From a checkpoint of a small mixture-of-experts model trained on Wikipedia.
Experts: 40 experts in each of 11 layers, 160 SwiGLU neurons an expert, 1 pick a token, a softmax router.
Below are experts of layer 6 (counted from 0) of a mixture-of-experts language model. Rows are named router (the router's row for the expert), gate (a neuron's input weights, with its number), up (a neuron's input weights, with its number) and show model dimensions 0-95. Each number is 128 + 24 x the weight over its row's rms, rounded and kept within 0 to 255. Numbers have three digits each.
After each expert's rows: "gets" lists some tokens that make up at least twice as much of what it gets as of all text; "mostly gets" lists some tokens that are sent to it at least half of the time. This comes from a sample of Wikipedia text that the model never trained on. Tokens count by the router's weight.

# expert 21
router:133117149164098135112113080125122077130104134144138123112131121113162110142102116092119141101126126152124122138112154114177137108088135139156118099097136151139146148079140154132091087126098138151155166099093155083104120077121111132150162138105113125130126140105103131067109154164154101149
gate0:116135139098136098136146179105132174116133084148081107078141166126065125106139089156110138133132118131116151113159144154122123165146154097177154166105132135112167107130127135094136146108130127121095097087114117130154125103131114122151136100129133118129149155151151115110133134074096161110
up0:143107095150130111121162174106142157121141113111148146170071126104119141164138150134098129129150206165133146119154092127113157123144130128109081093092115103149152132129142115099176123106115126149145110139111139140108128090093137110146150159105122128099135133131148154149111071135139089130
gate1:113154089085096163112122145130131124171129125127125135123144168143104126132148108071070099135174146151142165144107147121165156124146142115079144104120147148122123097138120082133125135154139101114121118108184120126110090161128116129067141115135122106112123131074134123113126084129142149121
up1:136085134131146105106129128070161126119093075121162128145119141149143133156103129174127148135124118080096105138184122112122148131132149136193146168173130103115097133135117173110137168126175134158171136154127153131171128119129113117142122147125152154136145127146092100140138129136108145120
gets: "9", "8", "2", "7", "5", "6"
mostly gets: " blue", " white", "left", " consisted", " expansion"

# expert 33
router:114152154127129117172135147109104150098148138117147141137136125135091139077087089148176108186100080150119175098135140167111176131144135150154149127114140124147105110116146146149132116107140167154141114165093149106132122085140097099148112170131161107153151147115151119135154139117105133122
gate0:148122118106111132159146167162126142121113140171133160108122125126122088170151089091163147133123122129117129129139139140120127183132120083095161118131149195116114150151132177107106116103137091118112137139116089123132121105109112134155138128128152131147125150162133076116085136060120105099
up0:119112161112173074135147134141135120111128112122124126135150171154139084141120144132151132112114184116082144144137129102151075122121121147119086128097090115149146132145116156138127141152103131155088108088141128102155141055149157114159141126078145108145155133131142130099124139157127093099
gate1:154145136119175167154161118124099128122170090103097156098132127128152107138149127165125106172159133142139147141086142157080153075121118117150122124184136117132127146185108111093085118147144179116116129156111145141130142105123119144092125121145088111117132122138172109108122137145123150108
up1:176168127144182161141151096099106135120162116096127163134142152134140098103144130158124101142125143071145125149112142143102145087128104127169156131200136138124150148134133120142098120125130151116114127166108169140114126121103133148125103101175128085096130113127165084138154110130107147127
gets: " that", " which", " it", " who", " this", " he"
mostly gets: " that", " which", " this", " who", " where", " they"

# expert 23
router:103101153136111092099103160122093136170137086122158162133133093135143100100125132132132111129179136106093118121147137140100075117118104129151126120139094140133099139117126122083162113094105115142154108125176142149144108148103163106151098143138128150099124100133130168137138102050143109130
gate0:120126100076112099096146135104080161181167145140124146085128119108123119131117115149163161145123130123125149144097106151158106118135127105131124142143122096117148148118123089076143164121133152083141109099149122123155165172135136097116123167172138124124170132119159118104145105092133114083
up0:182151120112150136129138165123167114096098091127150142129088160152161093127136141117145096121125146116146117110098125128120178090131166143117103090111098121100122073103114117113145111111095088149159137121158108136162103114108116146097116165121108127111126138133127130125101143170184171128
gate1:113096114151127147076122129121147119083120168152126154108166109106084125178141108099116129133133134124147124139120140161118092115180142129127151163124099105115159136151137131100165177119131151137139133154184137168155118135077152115120140139136124101153148110157179118100122103123133127082
up1:159104129135145121120119124119118149154147101102133090104133133122153117058136137142102106150102111139127136102137112120150131134120117151119081138123143097169088124110153122119138098202105130112104138077081109114099134132112065172145142139123154132119097131108129128135114163155101130182
gets: "a", "o", "e", "ne", "ie", "ine"
mostly gets: "je", "ca", "na", "ena", " bo", " se"

# expert 39
router:093132161132140135133090162128118110120135174112132169135105146182129101158130146155110122113127164133095123116109093120125109145168108121120114146131121105138093135131140135105135085149177110151093127092137138155137125199122141119124177122089164097138110101148150142137124078135159126084
gate0:097117111096092137153129121132156191196177137093110179122138102160119119104116147119116095125115128146097077127130154134154133113099145128115125096140115130119139120154115110119083145109102167137100154116142131115129157166127124112124161110122147141129113104116133124130210114148135105136
up0:122096112108137102183114125128167112128144113122119100122090131169101151116080103164161133129149083104148127082149159124157148117115136138143167155109158091133099150168143149150139128154133147138096152141152136137163085163154098092128189132141094132129125149105118125108153137137136111134
gate1:111114065124137142100166170105149157118143132129107125151165154147119144134135146153147098136115146145109113152151061137095100124125067145132116107144130103151083139125106119176124122108136102113156156099148150139092135165129147093101116179134161122149135144122140112099089138107147143122
up1:114160110111116148113112091094115120133137095124126115175109116146117174148148120108155092163114140123133124107148074100137142174127152087127140134103147132142103109107126151130140150133154136076095149091120160094138118166149106110107153139106156140127092095085124144154153146175171113139
gets: "on", "x", "et", "er", "op", "re"
mostly gets: "duc", "vers", "irit", "edition", "ffic", "ument"

# expert 11
router:131114146165101136109114077119123076134102133147133128110128131109157113147108121092118139105121134142130125134111147110176139111085139147149112091097136156147153142080138155134093087124104142144159168098091154080109114074118115116142159136110117118127129140111102134064106151162148101151
gate0:110117103129163147087075151098161078101162114122145108099119128122121126095159106129120157127149110125128128131150106124092091171108171079132103106158112115133135168153107109122135143106173163137155153127133081123148126129124151117137162149118129098098150109123133098186117166116137125125
up0:083081068117061106138112165147129129094167094101150121106148156120121138153139137099145151127171104133127143131158128123090080130097144105129133127128110110129162113124104091134112135090168124140147133140153124112128148128154142076137142132108147122167131142093079128125132138157137116095
gate1:136110112140172154113135139097112132137156136110126150079137107131135155154090127152137129107137136123152134097085119118169116100155119112120116078132177138111183121138128129134122161132138148113110117140146126132157120154152132148084185114136111147131118077125126148161176065111072139114
up1:154141137138114083143115080152150144115093129119145137145087119154114128109165120174118131103099116127145106178114082085129073159145147124132097182106137140098116135124106130143119169121130151117106142132111125152133102155179168113130120145120102120107095106087186122125118127155131142121
gets: " |", "\"", " is", " State", " William", " K"
mostly gets: " Alexander", " Miller", " Howard", " Singh", " Matthew", " Taylor"

# expert 8
router:118150101117102104130113135110130139179163110144120111105121119154113114130124093138155108119116141082161132149117163144093135106095099153166087134088072152130135106120158128172153161111133134142112105168105164098124151139168109154089117105135150076156137146115124134109087137135154124155
gate0:173149099108123190073147137108114135134121094115138122147139103144109139102182130119148104138065119118141098104114176126129125117137135126119109110140128145068137106172170136123103143123109132117126149149151121125154149117071138105110117116154094134109106143114130130182151146143121086139
up0:148102126108105106127130161163159124130127086152156138084132132167128124110138162127084113092140136135191144136189154130126149082084136131141134160126148143124108163126142164129125136142119150141141153122123144138121122132094076153136136158141130146082121137126130101055141113129081123124
gate1:181166156134152152120136165107141164129112143144144139105170103121122137143135146126109117155166131112127172130120117122079167154128134163123104110095127179170107154163161137131100130135124139122122121104093152119117065124113121114144128158075148116122148164101124078139101155145136143141
up1:180163127139129111111128139111124127092104137127183141127126099121153095130158131165090130098139106104156135118107161113106102139146127110144132093109085157113151132142163145138132158151110089169114094123122120080140111153111133139113140144179152104078131091112104192149152134120129115116
gets: ",", "),", "\",", ".,", "',", ",\""
mostly gets: "),", "\",", ",", ",\"", "},", " ,"

# expert 4
router:170162138111109111141098117109155122134160169160086126135115100099094133121108123109147149088100114141160145153101148149144121147130121126145129082091136131100098158112165085136125133098131093123081171138134082106129116108118161087162125119147155116137106149127132166099144123103145164091
gate0:124080129130159106127165097104114115134113134151141121079142116161052082133174092098111098164141123103122099126154111142142129105142189119085181135132141134097144156149109124102140112129130112093120123093111097101133143140106118115097140118125105153121124147132154093125112099106137130130
up0:143156084086122150105069143146109141113115102110103075141122160123179144099095147143139120111137096144146166084091156114122141146107110155128100130120119130152146136121182142154117151107138148096165124125125127113130138120138168153136104118167139134122138110169100168125161121173134126155
gate1:170148072151127132114135124118145147112133170108166126078102123124115089151120154081119138139162133121131115130114073103135163163113132151132098147164141115120175132185119114076149128162120131107122089082113102142106135118145129083144119137124121111143098153155171120140120126137144127107
up1:154105142087130113111130177140124148170105127141093122183152174131145121117157148138141147113096111130141156105131178149161110149137116133124118080102137152154095131096109154146095126138148126164105132139127142103121081145095097082125125094170099119092144116109118120109131091134105163114
gets: ".", ".\n\n", ").", "==\n", "\".", " ==\n"
mostly gets: ").", "\".", ".\"", ".\n\n", ".\"\n\n", "\".\n\n"

# expert 31
router:196172141079152121107099167153152140168147146128171119126137121111139122130104145115092151099158119083143125094159080078137140134149083123118128143126098111106139114132119145110166124111143104115140087148166117136115147153105140132141126106134097108126133149119171145162141118147104120094
gate0:120133133095133101093120106145116165137094136116177149081166131133108130075101063160098154127151130096131106125110144140162127169110155111102108109144133147091182098125134140123160137131099147116147151122118144111135154111135136142087104101152128129087134120088139151122084151143129157120
up0:136117141107131161134150097163136110093143083128081153122122117144173125138138147094107102109144112125136110140124096096144185118109123149082113208161140141155121108137100132097117109086125125113126132115117125110091091117102122158150130146135132120111150175145130154112159112139184138111
gate1:181142104137129097100105113123116163143114128160135137069133152146124119160069128114138121128132127128164098121167158108127112155111114129098114118143141136186089188146128098109164118107137134152092137135136117163173176149125150113114109126130132137132126144115127099160124156166092166129
up1:176100095189135160103131087159088108112100121154105151147121074124143134089103132118107145156098144117147130148170134131109126126139152116126126107141176108165141145104113104127122109134125114148135134164127143141108085159130131136118165116098128141140128107127118109183092083158117110085
gets: "c", "ic", "t", "r", "ac", "ric"
mostly gets: " MPC", "isc", " reg", "intend", "usc", " contin"

# expert 25
router:149140114152129141109141165111108139149125102083114102139088159137115125145099119120108133129110104138127106152114127122144146077145114121103117124156126187106082122116151158118113170161090127141137141108093121095120082091144136124139185097081087139146128093124085088130123095118120119098
gate0:163116134161179127059135113147111145114147136110118107057084113109136156106103151112163111141118107139097141149166141132138067134129132178111127108109134147112135168121168118125122124170139113099136131189102146125125123112149147134145117130158152104128155133144103153161120141113146127114
up0:105121137112128121126160102117128099097141096105123176117100137128131148108107119118121133105162122086125130156116103125069209135146126180138153144123148101109114149122083130116137154157138122101140125101128118159107109135145123135120133152092088128145093116198101135140104149095101158116
gate1:137123128120130121164136142138123117119139141175101096067117143131128163099123146136137112139117146163142141159160133145090108157170163139123092173124091163127141109136116095129139140138083154123083152074110106166184132124169135109135132119091116144182128118123151125138091132132120097124
up1:129143120116140097112129162129125099115162131132138125111106117068143160152157101137128091095134164153181136181137133127121098129149094138123091138137148144093118117167115126138099118122123132124102181106132096144138120143167149115180162123114124129176178134135141132141077125087114095138
gets: " t", " S", " s", " T", " f", " l"
mostly gets: " s", " t", " j", " rel", " res", " w"

# expert 7
router:155131145162095115101122093120129078115118145141123131123149107109160109135099122105140134115128134163138133148114175121170120114090120151163128119102120144135167139096136151139091126118101149149126198110096149075120111100103103140119132123071110144106104134117119129077113153163154095162
gate0:166132142121139105090144133103124137100129144133109114140105106124126135094134135140122148127134128111113134065138117114112152139145095144124129111165125173165101116096099105109168136091141153148114115131117103102136101129074161169058132135118158091107156137093088092138114145162138080119
up0:133145157120094120085111082124185177115118108145128133140121148138135140162135105164107113087106153157124127114136123124106153178108123113097114111167155132132169132126156107149159104129096124107144155119094102098116144077134144158120132120137169115126119123181125099083170129155115128100
gate1:170139120121120104129098116088160183143132163140101119101141111141126102139108103185125140137168130105096157153135165121120123096119114151125131100119145150151133122142172084118137098130133135124112176129151106091165116154080141114107118156094152145107144130091103173133117108173116157139
up1:200145172132158129151136110120127169127162137136103147129139124124150113120106103160111190150144122142144131172164177128115112107126078120132139152136165123145140146171144106113144100125175134104113177118120114111141127126111133140071124102087128151120091166133112149132126108135106128141
gets: "%", "0", ")", " km", "–", "}"
mostly gets: " JPL", " million", "%", " Chev", " mm", "%)"

# expert 35
router:108142157119168123161122111087090127098136097092118094127105108094113135170165133181145130107097127148168149142117164147111159099148134105130149108088118140144133105107168100174157128130101110134166121135103104108121140101098153143133098089146117138091120122122117136143089133146172153134
gate0:152131147118121126094142132151097156157134078139080097129119119142162141135113150112166110135070119140153149110135074151136147083140172128100130121141112158110166113189132131158137159145168124147185114109112129137125100123114138098151143090119089139101133140143145122120119103118100159138
up0:099117117166112124139148126106169115118127167131161144142136133112113141118143111122126116107174154152117104139148149108123107175133067129142148146131151085127109133101147119098129094135070141093073125130105123126143137175139129125057100183148147110132128109090120130119144127102145092111
gate1:088122120142154146078103125125132155141145167144133129108161147101100125118145093134095128117107126139140133143147127135072106126121155148091121140109113121084089138171142112122129167130103143112138150124094086142121118104118154109127135084091193176103127096129118118102086150150127154168
up1:135098166109101141150105158161090109115128102134171134131100131144112131132103156072124129118141130109143124137126133156127140114146115126137174142115114095136152113108129152119118159125204096135096094139167138114102107111142120136182139173129091099160174106117119129117131181103158145119
gets: " (", " \"", "==", " ", "===", "("
mostly gets: " (", " \"", "===", "(", " '", "===="

# expert 18
router:138175103124139174153124079132133136125100125148154135118148100155134159120171122157135120116132119160115141120134163108141105167150145124123148109162121141094143149144072118144142165159166117154113158110156118122115129124145138103116153152129115125147137153131082088164155137081056133158
gate0:131160086123126137091129141148121130083160124133104108110108152141125144116113113130118109078084076147086127127111150083096141114126132093155132155138111125134127103157125139130108143157146164168127140101120102100120111094074109131160115169138122084146070117090101161140114107132134116108
up0:107104129141139160123124107152156102163105142140149123110123171120120145114104152129116131170146153090147144135146068193128127167105139162136096115071126124120110141089148155116130081131089115075146103124146164142152114125121150126119171148093137143113138119147145100081139148107124134130
gate1:104116153143089118169127113130138124101146143115171160110130126122091175072151093143124137132180128111127127113106139102115106157128123165116116148095152132117172105109157082120119134112133165152100090090115169149169094116112138119131083129140116161126136119115170143126127146149171119104
up1:056097147182143180130132131147111150174120112128142139126145101122142120129123174114171150158078124114147157124089102188120145120121127151135145141123110132141123139158125142088127123145104114116176104107168156123140129124121182124095108105141142132174132135119134135139132087136113121152
gets: " a", " his", " an", " first", " new", " her"
mostly gets: " popular", " professional", " regular", " important", " large", " great"

# expert 0
router:101113122139157180076113165156078144099126118098111100130148164108115165123132113132127126141131122131073123144128129137120107140113190149094092103130151106135130109138103133135138184114165157105100155095133140148119139171122142098113153104111116166138146145092137112090100138129149146151
gate0:120135116139128124103163150102125142111157098111139113098140144140162111101128122157141099135109071122070123104164093093114111106190130124118109085146112126091099129163088142117141176126122103117147161108133101149134114136132138145144171123124124057167115108127123125097115130114144162124
up0:125118080123139149096130121099145147110126132157141155103145095096170130140144113149119112160191082153112139086176105119124121120138135167144106054174158129128135125139139116142125126129099138142105136106116157119116132101094127111127173105129130111132089117106157095157099120112161122165
gate1:103129152137152149126171130131109129139147159089107124109116153111129109148138135122149131165118083095099164114155112150013118155130123140117107133113152103157137089116151123137143140165143135120095074127114142136128146160144115184118099107140151129133128121134146133141170112110132142130
up1:098148115178146178096136085081109108127121131124104136139069139120143143164112123112126098148142095079106173157138094109091157146143134116100114126112187120166114103131134145129125133175145118154127110117112127122161141150127144119120095173129162111109122159124131119141109138132155134085
gets: "-", ":", "S", " information", " Born", "A"
mostly gets: " Succeeded", " Coordinates", "History", " Website", " Born", "Population"

# expert 20
router:125135104157190096150152113124138162114118098109121113101134116109126112108132111182147127148142138092107138077150118080128127165118132141109149119160114118150135122113124118163148149102191128107116142175117117117145141134143087093113127114146137148104164141165172116136145098106074105149
gate0:119102174092147116127104116143154148121090127132116196136137164103106090142101138155106132134135111163123093109116088099158074160166108155127107115135129102117156137127101134150093108154149127138123111129174122145140130115154145128149161108153113184125139161113166131144159083131121126148
up0:097145127122160162109110099099165163167149106152124091092124118119143135108125092098146110113129115085110107111142147158107140118106136097095161147131113126103154124140158120119151134120103199154124151149119118090102128131148162137140155115158104100115112108129078139130110195130141164122
gate1:137053114105142106168145117148081125112133149166148146134119086115115102135183130125136162096164117121137111103110166092149095144132145109101126146152138167150158099105112129142129093087100114119091137092143083118145107093139125144144143123149135109135141100134141115126127180147112148125
up1:128146059157169114093110093148164141177095106143150162106107126145143190136124126081125162150121135146135076133189132135113090115175108106125115130153109106092127164144114119127150135137158124132143130166134102135126127146102136138131142118118116135122132146157113121144108160131096154143
gets: " the", "|", " The", "The", "=", " its"
mostly gets: " the", "The", " The", "|", " Its", "the"

# expert 34
router:129115113147096120076090098154087129147066144139120119121172151133144165139121110129129149140107144160123129132161125107136135096103151162139121147086122101146123142128184130151107140111171148130138142147120161089142144139129142102130094154158090097173187136125138145111105119153146093131
gate0:137109090135152140133104135139127141137101141145113129140154096157092137118133181186102169157119084122141126164106133130150156109159145130102158188084128161131135106141146135127102097122152152143127118122143139130178146149118107120082150101163171098135145126113162145141084125160125146111
up0:103110154122122119143148137140105125115138131154144144130140120111144146077144182123170140130128128134151107100148119152135156167090139144074097160121158110110159130135084129142088155097090130103124148078165108090157130102123140163088122158128159129103159097142153139129174117141153116148
gate1:128147097117134110115173134105095124131093138113122141130137144112102151038120145150127122160121126111111114117172089107097098126124172145146155175097081100117077124171107100165142124107130161125117125103131148144121146147172134128122131089169150139133145105130143105114133118134109134153
up1:124136126143134130135123154143116136137176091112130111118186102110187073166115156109156133123147134132130101093093172120134115158110126116136128078142131098137126102120115121120128119100104126091147117148148091142094149145098093142129079150096103116103127138187107133142095109098151107117
gets: ":", " is", " located", "-", "°N", " station"
mostly gets: " located", "°N", " park", " railway", " county", " airport"

# expert 12
router:131113165122099092119097146084111102127142086122104118100114125111157145154146145108136154125107114155142168159110135138148165165081168093118101123092148138109141106120133166171165120125100115129156119096165151098089110119155122126157142099124179101113129127109118118088131121161167136137
gate36:127105156154111130140111150090131127157100093138060129093127077117177150122115111113138145145092126114146124129145129072139112150189137080087143149125138115127129154104127128133158127142159164145123115158147088102115096170124144124133149114119116121111079153133121091123097131116119095137
up36:135145100118128125127143117168128138086157166106200118150115149142062116135130131146123103120174123132111153129120130163115157110082134157175114131129118139137130100160119153114096129137092089118152142120112145168137172097114129139119115154143148117171169123143132172144157118138119173121
gate37:105128144148152139091118151156156134092162163144133173113168124117102134140175141119128171160080127142099134125170092160145115101144142121115156128128094117142171121091114106130115154111140117108101106130146143142144153187135144074114119107136112115116101095144124163126073105121110142126
up37:114118155147147139096115117139123130100097130127097116116132149066119109196081112110123156129127115144172130163132123166093161110140143117125124115130087148090125130169137094182104150075156161130146127091145121139124109108154122134125066156117131118112150127146110111131107121108149160120
gets: "\n", " |\n", ")\n", ".\n", "\n\n", " =\n\n"
mostly gets: " |\n", ")\n", "\n", ";\n", "===\n\n", "\"\n"

# expert 22
router:107087159122106123094127087121137097160141129110113097148101103078156099106105114087129149118134129155101127164157114137181102139095111153126113144116093193157117118123166118117093130166118117153143169094134147117147118108145130110099159093123139127121154125116101109089117145154143101135
gate0:102143138103142167073162150142144136165143115118110160126114088106160134097118107084107087080149146129118138107131127137103104179112115154122097097125108153102124130176168093142127131155146130139110123151168149161137113173112112116089121119123108132130095085176149141135116109137126131124
up0:111122084118131142161129104118130138131138122159165138152092116123119078139133158136176106161136106119165115129165127116121136103130121152129095163078118129129146183182150129069115119118125134149097170135159140121144188095132128139149118136156113150132099119141115087121110132166106107106
gate1:107065110160117130122131131123145121126157160107100105113124139088053112123140151119145137117170089131122140115135169118132083138098134087079116103154112133176130097121164116104141099117148138116146111109162130121133143134150128090110051127148122145129152109117106131141136129140129168118
up1:140092152202121155158090101134086127073180144123070110116115140127073105115121158148121116128189103155108145147116130099148091155106127126126131079108152133152139118133128111121140133147128149157138145127154126118145123143143133111090128120123127114133168159123096143160099131107131122131
gets: " D", " A", " E", " O", " C", " N"
mostly gets: " O", " E", " D", " U", " Che", " Jun"

# expert 2
router:134117150163099137112116081126124077132105133141138122110130122115160114142102114093118140103125125151127122139114152113177136107086135140157116101098136151142141151081140154132090085126101138149156168098092154081104118076123112130150162141105115127131129140104105131068108152164156099152
gate0:116144133122159162154133172109153154134129182144147118114128120127139110076137089159113147157127142125141083150103108127173097152158157122111150153161096120117121153143148139168139115144140122139127147100163120146133055127129123093160119100109120178170136117107166086122117142130125113121
up0:189138116148170113129143147132130127155152102115152124103140141091121141138155112162144126118118097132157118140153113145119132093109159116155091179154123089168156153112120128143151109118104172148108111152131130137115123125129139106120145176147152189129137090151089138141126162162159104180
gate1:151095133133103132162106173123146171127162137118120118077130153153148129104132133096121132183146162147160129135134157131087107111127146106110127096136139097116110076103146119141160108168109157178107120120130113141138157124151139140082169132161138165087104091167126125126144130115151143151
up1:137096089137115112139125139157123105152134117111164133087159113145153113106139132104143115168174171130148166170141103074165101130150146089115137173179114140126140122096118114122169104138143111083126104109120136095128111120138170090106124184148134113148120097136133152133099142142135119136
gets: "0", " —", " R", ";", "4", ")"
mostly gets: " ?", " Nominated", " —", " —;", " DF", "]}"

# expert 6
router:154125071125111111131159126097151124116134088182135127121101144096098166080121103174152136128107109111179121141192143141105150110122155099125118172106135097151138127130110088168126095159176143118104112126102126131130145166135113125090118104146124120100136124126095101152124136134135123129
gate0:111197116145117113143160123098137067119136104128111163139135154142127160115097119120132158146139086136138134145114157156138142115153134127100091148125132146134127156146093108109120124142095119133146074154133119101140160113120166161147138130139145096115129128089137162119111130042085126155
up0:126153112102128091146116147092159141128133140105096151122133161117099161095097141134113162144121082112168059152131161148125124159128130121107139167159094139148138114108103108115089121157098108119126098112107081170145170127129128170164141137120107136105111117131166137146111116103138095156
gate1:084177127137153133115146203154095153152160135154152138089139146155147101100126071182118130110172137140105170105128136125111142097122167139140134136110100127130096103104156147096141087166124100122171140124114140123134115111135139121114123166148139143118136117122122091154149152138115115112
up1:157116117096088144111140121127142172113127172123148130057132142120129131134124113162100139086107109154119087164162113100132126173133110089143105099154113118124090147131111134114135164130113088143124193098126130109128145131103110153135122117154104133129182149121120145100129096103122136078
gets: " in", " at", " of", " on", " from", " In"
mostly gets: " at", " in", " over", " along", " near", " into"

# expert 15
router:125094087094144158118107108154126110100100118114140106139162116191102150111138177105110127122139107138114166152145079129143132115174128107139181134185135117160099122142140132104106156144124115160103106134182134177115125117166138113105117129136166122169099119128109130134139134126132111098
gate0:081090098123160121095131158106100137123113088097120135134139132153107162085145147151129154155109086129131094136130091095146146108125116148159087074107106088132067122119157127124118111148160138138171146109156131125162097096158135140153164118127119155153121112137121124157101124144113120151
up0:124124099150153120105128116141122113154135127131143131130098167135128134140136144160119155148095127120127140174104166134164049147109105139155124123122131118118128108161099125138170126143131131138073065149104110113121106123149101122146117147117107155141119112204190125099150149104104147117
gate1:064114109097111153110134119149101126094084132144137113124140101132102124094131117101157169131093159113137135131132127125132114132115131091109149096131062181111142083163128137140155140112123139146126135117136137171139111142193158105139133113136139118121157116123116163155164129144131193146
up1:195109115126129109160132084124117125140142137137152110152129141127132118125166148117106121150105131128145146170175121132115129131046130131185168146103134120123156136090130055149129159111109135156124133127144106106113142159139126116126154140127097163133115110130140089137159166151161098140
gets: "al", "ol", "el", "or", "ar", "in"
mostly gets: "imming", " emer", " ver", " cre", "anned", " benef"

# expert 36
router:152149148104106105109128145139154112119098120080142157132134143124134095128166117115131089166174129078151119131125126142141078125109119118119102165141128176097127159146134133093134160118097161102142099113130108167154120116096126092133120119182091131133145100129131091145161176118091133156
gate0:121119108075153124133117156146156120161147103138097117165143112153145083170175092104143094140130138101124124151114115127140132142105125141130118124191094134160103087123124095123134122137142118128117143105129125104119100119122129155123074100099057161123131088158115139112150142144078139112
up0:121119119101156132126131149137116137197147124093125159132144136147113149147102122129110127151149118111121126124091104136152151164106129129131151141095117062117104070148163137131126151130088119138065101130099141147150102118112113128156078147114084153143142117136148103133089120168168094112
gate1:125117139086132145077066152094137145144128140127130114136114121140094129104112137140122097160150155107091125140088144150117115121092145119128086143103156136070113110110140149122158132147111095096134157128120115148130143171132049164106120111075142123153108104104109103119157114115127136136
up1:111146141185146141112142113078156113114123131134151131130165132129111141098114170171079110084158116173144149133104142135116142134110132170168111070121139109133118148108128143124105152121204125120130103121143111123155140165131106156145127155126141128098154104174141096151159119145143130135
gets: "th", "h", "m", "b", "st", "f"
mostly gets: "-h", "th", "-p", " Kn", "rd", "-H"

# expert 30
router:117127151168116130107095080096120106126100146160113114109143106126162126158110097096110110113136124160105112123117147108181120100087146150158105089120125157128158155086123155139098070113093123127132173110108144102131102089128117141150162120121110137120129140119102131070112154160142097126
gate0:104141137101130124145107102106130148083134122123131108123148132177112119132100102101166109184148100164138136086116123170129127125112117102134096142155176121147149174148143163091159145119144190154147114151125131127160130116106165121170094123137160097145147118127133140104159121105102170117
up0:116114155118124123124106087126126163118105164084155124113115116163130144125122111110180120124117106146148155105148116146124125166141119115103151110152178116115156147085147170092149150095142162145154123150143135144169144126088180142112106116114122105152147118099167140107141137170066132098
gate1:120139101119142119141133135093081166127142131155045122147110136110145133140153149157129094157138142133131145119115174098111106121143158143101145160151158127135105098140093133169146148159144110124110134157099125121150090136183134147134102138124089134133169101129147119158173126117137104075
up1:090130109110129150113142126117143142131115113163049131127107093114146154163175111120120128165130110134121141111098157097092128121160170169138156128165174128126088134128124134187132140133138133125135141182116138100125115173161148164122097113118093135153141133132125131143145162116129091102
gets: "'s", "'", "ian", " World", " League", ":"
mostly gets: " Racing", " Community", " Asian", " Czech", "'s", " Democratic"

# expert 32
router:181078153157094105108147093109119098128136141158120110148159089112155110130184114102147122158121098153136132153143152150123118133129101147154107117113168111125128105125102144109107161091115154178119159119104138136118100120148100136125161121123079106137142113112091123096079121146090130153
gate0:144118123075106163168131115175140170185122084125137066098122099120148133103139119140155113152116129141091131098118111136133127149065109135127130147107107066133112123118118115126129148127163106132122112147162137131114129128125150115157108166106133132130187118152149139083119140119126150162
up0:149153131110095129117124129134125129126095070141110180135139168124149049137144135098126081102131133098115170119128142137129101125139128146150132076110118108137070081143128093130117139119134120127064092101147139085111119141137141120163165112120121126116147098108135128112131126150139167130
gate1:096142097146122111141104140181075168108161124126100114148103112161135090130134144141111155102104102118090144140131134120141163150135130142055114143154129118150157112124116139142098128120135164114156158145106130145088166143133101151145107111080138081127169151142124134154148140085118161131
up1:098101146095140123124125103122126153161154120098136125119092123155138129122110212178146086151153094121119143136166110106159096152122125144155096135138139131087106128103098157142139123179146188143134124121090166156109137143138153142148147117108097115156135106088114147128143121128105137120
gets: " years", " season", " year", "s", " October", " series"
mostly gets: " season", " year", " years", " century", " series", " days"

# expert 29
router:115142138165112130128157158150123129100147132173143149160119089137132126146148119177163113106140155145136128129127156159157145160107100175102109103173175163124152135139155120163108094094107144127145105126115129118123143122146199148112082132118146093115137165140145081128137100147153123131
gate0:148112112126140117098141081179142167158131131167116157131124173162109134084144109128172121124146100109115154101129122142142120141096120163130108136152130127110135096136161116129171169091127071119139146116098109088124148114094112143143105119098116141134132111086143135091111122165104115184
up0:121109175143154168107140092174148125148138110142128152169161125168125143065120090135154092137092108077118159122094127120152125168099122134148128140106183144124132156135128123134176133094119109129187136094122109102111147122117105135114104128120109098145119115098105139122139127155111151146
gate1:154117157119141112111124115132114200149105096156109114112162151145124127093139086139181136140143148098119170105116119111155122162070107124101130133170128148152146105139109149124136145117133118122142125139104189076127133125112105149098125144147122147078129124138158094103095093103135111143
up1:101164123129157105155118143115121127137139111148109146136139149131137096110122164166085149086094113170132114155117157114105108167170103149099132111133114087139107145139129090126139116181101135158138136114137152115120140170160101111148154115125093100131130156123119125149210130087146136105
gets: " and", " or", " &", " but", ";", " to"
mostly gets: " and", " or", " &", " And", " even", " among"